Weights of a small mixture-of-experts language model, trained from scratch on English Wikipedia: 13 layers, 299M tokens.
Below are experts of layer 8 (counted from 0) of a mixture-of-experts language model. Rows are named router (the router's row for the expert), gate (a neuron's input weights, with its number), up (a neuron's input weights, with its number) and show model dimensions 0-255. Each number is 50 + 12 x the weight over its row's rms, rounded and kept within 0 to 99.
Before each expert's rows: "mostly gets" lists some tokens that are sent to it at least half of the time. This comes from a sample of Wikipedia text that the model never trained on.

# expert 2
mostly gets: " (", " United", " States", "–19", " North", " US"
router:60 62 54 50 70 26 54 17 44 41 47 64 57 34 53 78 31 52 77 51 42 50 66 41 44 42 31 74 50 60 36 55 63 43 38 64 36 51 44 51 36 63 68 55 55 48 42 66 63 48 43 53 44 79 59 57 58 46 63 66 42 40 48 47 60 72 63 43 62 48 34 50 62 48 43 33 45 51 43 50 51 60 45 50 49 56 41 47 55 42 63 54 63 49 34 38 24 36 42 64 63 55 62 59 53 40 63 63 68 29 99 58 55 53 52 34 61 40 37 73 50 45 54 56 59 46 34 61 39 36 38 36 31 55 41 46 39 71 52 63 57 47 40 59 58 63 33 51 46 41 65 34 37 49 57 56 44 49 50 54 39 62 51 51 54 45 61 34 69 53 69 44 44 46 35 52 42 44 67 51 66 71 46 48 59 54 39 68 36 58 56 41 38 63 56 24 74 50 56 56 59 63 36 55 58 37 24 48 45 60 39 47 45 50 62 61 36 43 41 34 54 37 29 40 80 56 39 49 38 46 33 76 64 60 50 33 55 69 47 41 70 62 61 59 48 53 59 42 49 43 58 50 44 53 39 54
gate2:42 45 43 49 31 53 57 48 58 60 53 39 23 59 50 77 13 95 37 51 61 44 31 55 45 48 57 48 47 49 51 54 55 62 54 44 52 37 51 40 53 53 89 61 60 58 36 46 55 47 55 22 49 65 64 41 57 41 56 47 69 57 44 55 43 24 56 60 40 70 47 46 37 46 39 62 51 47 35 58 61 53 49 66 38 63 50 54 62 49 66 50 54 48 53 50 41 53 54 44 63 58 52 56 33 48 61 54 75 52 53 44 60 47 41 63 44 61 39 45 64 57 56 31 51 81 51 46 31 55 47 63 56 56 68 39 62 86 53 65 51 55 43 53 61 66 39 53 17 38 46 58 58 71 35 60 61 44 49 51 49 45 65 44 61 45 39 65 63 71 43 65 48 43 34 39 32 64 44 38 44 61 42 22 41 46 37 49 59 31 58 49 44 47 49 68 50 47 60 43 57 54 64 73 53 46 44 46 71 55 48 27 57 50 63 54 45 41 42 66 45 35 74 35 51 65 47 61 60 33 27 40 57 60 50 53 44 72 46 67 52 43 34 65 51 34 45 55 20 49 44 56 49 60 47 48
up2:50 60 48 43 56 56 63 45 51 67 52 46 29 76 45 72 35 61 31 52 52 44 45 62 50 92 49 75 63 46 55 62 41 52 25 58 78 53 40 77 49 57 38 53 46 52 50 44 44 57 29 47 39 55 72 37 76 65 55 51 54 45 37 52 60 55 64 57 56 37 65 70 58 29 45 54 49 48 35 57 47 41 61 68 42 22 47 42 84 49 53 67 41 52 60 44 48 58 57 49 54 47 52 48 48 55 48 46 51 27 55 69 50 65 61 36 54 57 78 55 54 60 67 42 44 34 47 49 43 49 65 52 47 75 63 57 64 47 63 65 52 51 68 70 53 40 75 46 45 64 47 40 50 57 55 45 42 55 83 32 58 54 47 44 42 33 76 47 41 50 40 58 61 44 71 58 59 42 64 56 34 48 37 47 53 66 49 38 40 43 65 46 50 70 53 57 50 52 74 36 54 61 46 60 43 63 43 70 54 48 51 55 57 40 41 68 72 52 55 46 43 48 44 52 72 60 47 55 55 48 70 26 73 32 32 50 42 46 43 59 55 50 67 57 46 43 56 72 61 68 71 38 48 53 49 44

# expert 0
mostly gets: "The", " The", " been", " was", " would", " became"
router:30 54 40 70 52 73 48 64 59 59 69 57 65 39 46 46 41 41 37 62 71 55 38 51 64 44 34 46 43 43 54 56 42 43 54 70 26 70 82 48 59 44 33 40 33 59 38 46 48 63 36 53 68 42 51 53 28 42 43 66 56 48 51 39 33 37 49 47 62 51 45 55 55 51 65 59 26 36 33 63 38 45 55 47 64 28 46 69 51 40 42 62 40 60 60 45 35 67 66 68 57 48 46 48 59 45 38 40 45 31 27 46 50 48 40 64 61 37 50 46 54 25 41 57 36 52 52 50 47 54 51 48 63 59 21 40 59 39 21 61 49 38 77 66 60 41 81 68 57 57 49 46 58 68 74 33 67 54 85 56 59 55 55 50 51 55 29 64 50 48 41 28 63 55 62 38 42 57 43 28 65 42 39 41 49 43 77 28 47 38 60 42 61 54 29 50 38 54 42 31 66 40 59 51 56 58 62 54 37 38 62 61 51 35 41 39 47 63 53 34 34 62 58 35 48 62 46 64 57 47 40 39 39 66 62 53 49 42 62 57 55 48 39 43 63 50 56 43 48 36 55 58 42 41 65 49
gate6:47 58 56 59 40 38 42 44 39 46 53 59 50 43 36 77 33 65 63 41 62 56 38 58 58 52 66 26 39 59 47 59 44 50 36 63 48 50 50 54 29 33 61 63 65 41 25 55 30 54 43 65 35 62 69 58 57 53 29 59 16 63 45 49 30 55 33 74 53 53 44 61 42 57 49 43 11 49 46 52 50 55 62 43 55 41 55 55 25 58 52 44 33 58 55 46 56 61 63 43 50 43 48 68 57 52 51 41 50 56 52 47 62 65 46 45 53 41 58 58 68 61 52 52 42 55 48 59 49 60 48 29 56 73 52 29 61 76 61 59 58 52 64 30 51 42 42 33 43 38 45 61 51 55 51 44 64 56 32 55 39 40 69 55 44 32 51 60 52 42 54 25 52 68 54 57 65 68 47 42 62 28 51 40 38 45 46 64 35 35 45 47 43 55 34 35 33 44 57 46 31 54 59 49 43 39 49 43 05 19 52 44 56 59 62 65 42 52 46 43 51 43 44 53 59 32 63 67 63 40 75 49 53 40 66 57 50 49 69 26 47 47 30 65 39 54 33 29 24 42 44 52 45 62 56 44
up6:54 33 57 74 62 51 43 52 52 50 45 44 50 21 57 54 62 50 51 57 60 58 49 40 49 55 53 47 54 57 46 65 35 20 74 59 36 68 62 45 37 63 41 35 37 51 48 60 73 38 72 52 44 39 41 40 54 52 76 68 45 57 32 49 61 50 53 70 28 67 69 60 69 74 43 55 72 33 59 47 63 47 29 27 58 37 63 40 49 54 51 48 44 47 51 70 69 36 49 45 58 45 58 62 23 43 45 48 38 43 40 54 53 36 58 31 40 42 48 56 60 44 66 50 66 47 41 44 35 50 36 59 36 62 35 30 54 38 54 67 63 48 45 53 78 60 49 58 72 47 49 43 75 48 48 40 46 50 61 25 48 47 41 32 37 46 48 58 67 55 48 59 60 40 37 53 61 31 45 67 47 43 68 50 54 48 62 51 45 54 41 50 41 54 72 49 41 40 40 48 27 32 43 67 53 41 48 47 39 45 50 25 72 54 30 47 51 58 53 35 65 70 33 38 51 55 65 62 38 53 48 50 53 36 50 30 53 60 64 31 64 61 58 24 28 38 68 50 61 57 70 36 58 36 58 32

# expert 7
mostly gets: " more", " most", " some", " many", " several", " other"
router:54 66 55 40 27 58 43 65 58 54 45 34 49 56 47 44 67 49 62 44 39 60 54 59 38 59 76 45 53 49 45 44 52 56 43 57 58 49 28 46 49 50 37 42 41 37 60 36 53 40 37 51 60 27 73 62 52 47 44 32 55 57 39 71 71 39 47 42 50 43 49 50 37 67 46 47 34 28 40 30 57 45 60 56 23 72 57 58 39 49 59 37 54 36 55 64 49 73 60 34 51 42 34 41 48 46 48 60 65 42 60 41 34 58 52 44 49 59 20 36 48 49 56 43 52 64 55 19 40 54 57 33 38 57 30 58 48 40 55 51 44 74 42 33 60 37 59 50 54 77 34 75 60 73 44 67 22 43 36 24 35 51 45 42 40 49 45 69 46 69 37 55 42 64 57 28 45 56 62 53 39 29 72 70 42 44 36 26 46 50 40 67 55 58 32 67 62 53 39 63 36 30 38 49 52 43 41 56 85 46 70 68 55 47 43 56 34 57 58 46 41 45 45 60 60 55 46 60 40 42 67 62 51 50 33 54 45 31 50 45 54 38 47 64 61 47 52 68 47 58 46 59 58 37 66 40
gate5:47 55 75 53 40 63 64 61 46 68 32 34 74 62 32 76 59 48 60 33 37 53 54 53 46 48 43 41 50 82 67 53 50 25 49 43 47 66 61 40 29 45 50 47 38 48 72 42 47 53 60 44 68 65 29 52 53 49 73 57 44 50 34 62 52 39 38 62 46 66 51 45 54 62 40 52 69 34 43 46 52 27 58 67 35 63 34 62 58 44 54 30 52 40 67 53 80 53 53 40 40 34 54 26 61 53 39 47 42 70 42 46 57 54 39 35 38 24 39 56 41 44 42 57 45 44 56 38 35 53 53 59 38 46 37 47 24 48 53 34 53 71 57 25 47 52 29 34 56 45 44 61 42 30 40 30 31 49 42 48 48 54 56 40 43 73 52 49 50 64 54 37 42 33 28 43 60 47 49 49 52 55 57 50 41 50 52 50 62 45 52 54 68 41 49 70 40 63 61 55 28 50 34 73 48 42 65 69 47 60 41 65 58 47 50 46 43 64 66 50 17 51 48 43 56 81 50 41 55 58 18 44 49 35 43 56 51 33 47 43 57 56 42 47 52 54 47 73 68 53 37 32 42 54 35 61
up5:73 63 53 58 50 57 27 56 51 67 66 50 48 60 51 56 59 44 62 34 43 35 44 44 49 28 63 63 46 30 43 64 54 50 28 66 25 42 59 54 62 31 70 54 66 56 46 46 44 42 46 51 53 63 28 56 45 54 37 43 74 40 44 47 54 43 44 60 58 55 59 56 40 53 73 57 39 44 58 55 35 47 45 45 70 55 46 66 61 38 35 67 57 48 41 39 55 33 55 38 48 63 41 50 44 50 51 45 50 35 54 55 47 31 63 48 47 41 70 49 54 39 53 49 62 46 57 58 45 54 50 68 49 42 63 55 75 48 50 33 47 39 24 67 54 45 50 54 48 61 35 52 32 40 53 62 73 51 39 32 38 58 38 35 52 56 50 34 45 75 39 46 62 91 44 58 50 44 46 46 75 67 32 43 54 56 66 37 52 59 49 57 34 47 39 35 58 67 45 60 55 33 55 44 34 43 36 58 55 47 60 55 35 61 63 57 44 39 48 74 39 47 36 38 53 45 75 31 23 41 46 32 25 54 52 37 40 42 50 56 29 60 44 40 57 69 37 53 56 58 70 55 70 77 90 44

# expert 6
mostly gets: " John", " Al", " de", " George", " San", "u"
router:52 44 37 64 49 70 44 44 49 56 31 34 60 52 56 78 59 51 31 42 44 50 49 58 64 60 34 29 56 51 55 44 41 33 47 47 50 47 57 55 64 45 70 52 53 50 41 68 56 54 54 55 50 40 33 42 37 71 23 48 47 47 72 51 18 75 26 61 56 63 61 47 38 37 58 50 65 70 41 54 46 40 41 72 63 59 63 19 64 51 28 23 52 58 56 61 80 41 41 42 41 73 60 40 51 46 38 50 51 65 27 67 43 38 54 49 48 48 53 69 61 43 46 51 38 40 43 39 67 54 62 62 60 52 60 48 64 54 47 56 53 34 64 64 39 57 27 41 43 42 57 28 67 38 38 52 50 36 49 51 40 60 44 47 54 38 45 45 41 34 50 55 57 40 69 39 41 55 49 56 51 64 48 47 60 51 79 52 42 34 48 53 43 64 75 25 58 30 67 35 37 57 37 32 27 71 69 45 32 48 49 46 58 35 52 77 62 44 55 61 45 51 39 54 43 42 43 24 63 38 58 56 54 56 62 40 59 50 55 59 71 70 41 42 54 53 62 44 50 66 53 56 65 55 56 58
gate1:58 34 34 47 47 44 48 39 56 46 55 54 45 59 73 33 37 69 52 45 56 65 66 47 53 46 52 50 86 57 60 45 39 46 50 71 41 59 61 54 47 64 73 52 48 66 52 47 56 47 33 50 47 73 62 44 43 50 48 37 69 51 67 61 64 44 50 46 53 79 48 43 68 40 54 70 46 55 39 13 55 52 50 53 49 48 58 58 41 44 51 64 73 52 59 32 62 73 59 47 41 32 56 29 69 49 47 36 35 45 40 49 56 54 15 38 76 52 64 58 65 36 36 56 33 61 52 32 52 31 42 75 46 54 63 86 33 48 41 55 63 59 39 43 43 63 66 50 47 54 42 47 64 40 62 39 36 47 52 63 41 53 60 52 62 53 63 38 23 47 36 71 44 67 49 53 46 30 48 59 64 45 50 51 41 51 68 39 61 50 47 28 59 60 58 56 39 34 58 43 33 54 53 45 41 36 43 71 51 55 51 26 45 71 60 67 58 34 49 53 25 53 35 52 64 53 52 61 74 57 45 31 57 36 53 49 59 40 69 45 47 41 54 31 51 55 53 61 46 43 39 42 39 60 36 39
up1:52 54 51 53 66 64 51 64 47 45 59 42 50 59 49 35 51 19 37 41 61 73 17 46 36 45 55 44 48 38 52 64 80 64 72 46 62 58 56 55 69 43 46 45 60 38 59 61 47 37 41 48 40 74 63 41 52 67 48 59 68 42 51 50 61 66 62 45 43 42 69 41 54 65 60 47 59 38 62 58 56 41 44 26 47 58 49 73 46 48 45 38 62 51 65 79 34 57 46 48 46 60 43 61 48 46 58 60 59 47 74 46 57 65 33 51 40 42 49 43 43 73 63 29 46 50 46 50 51 62 45 44 51 56 42 56 54 47 48 55 14 40 54 50 63 54 50 61 52 51 68 61 34 44 43 52 38 60 56 38 62 52 68 40 56 60 24 51 67 66 64 32 57 40 63 76 51 66 43 69 40 65 59 36 50 50 51 46 47 49 31 38 39 34 56 49 56 26 38 57 32 40 39 52 47 55 50 55 45 57 69 55 76 45 36 38 40 73 44 37 55 54 56 28 75 68 62 52 80 56 41 44 57 46 76 62 64 46 39 46 41 44 55 79 36 47 57 54 45 32 60 63 71 60 42 54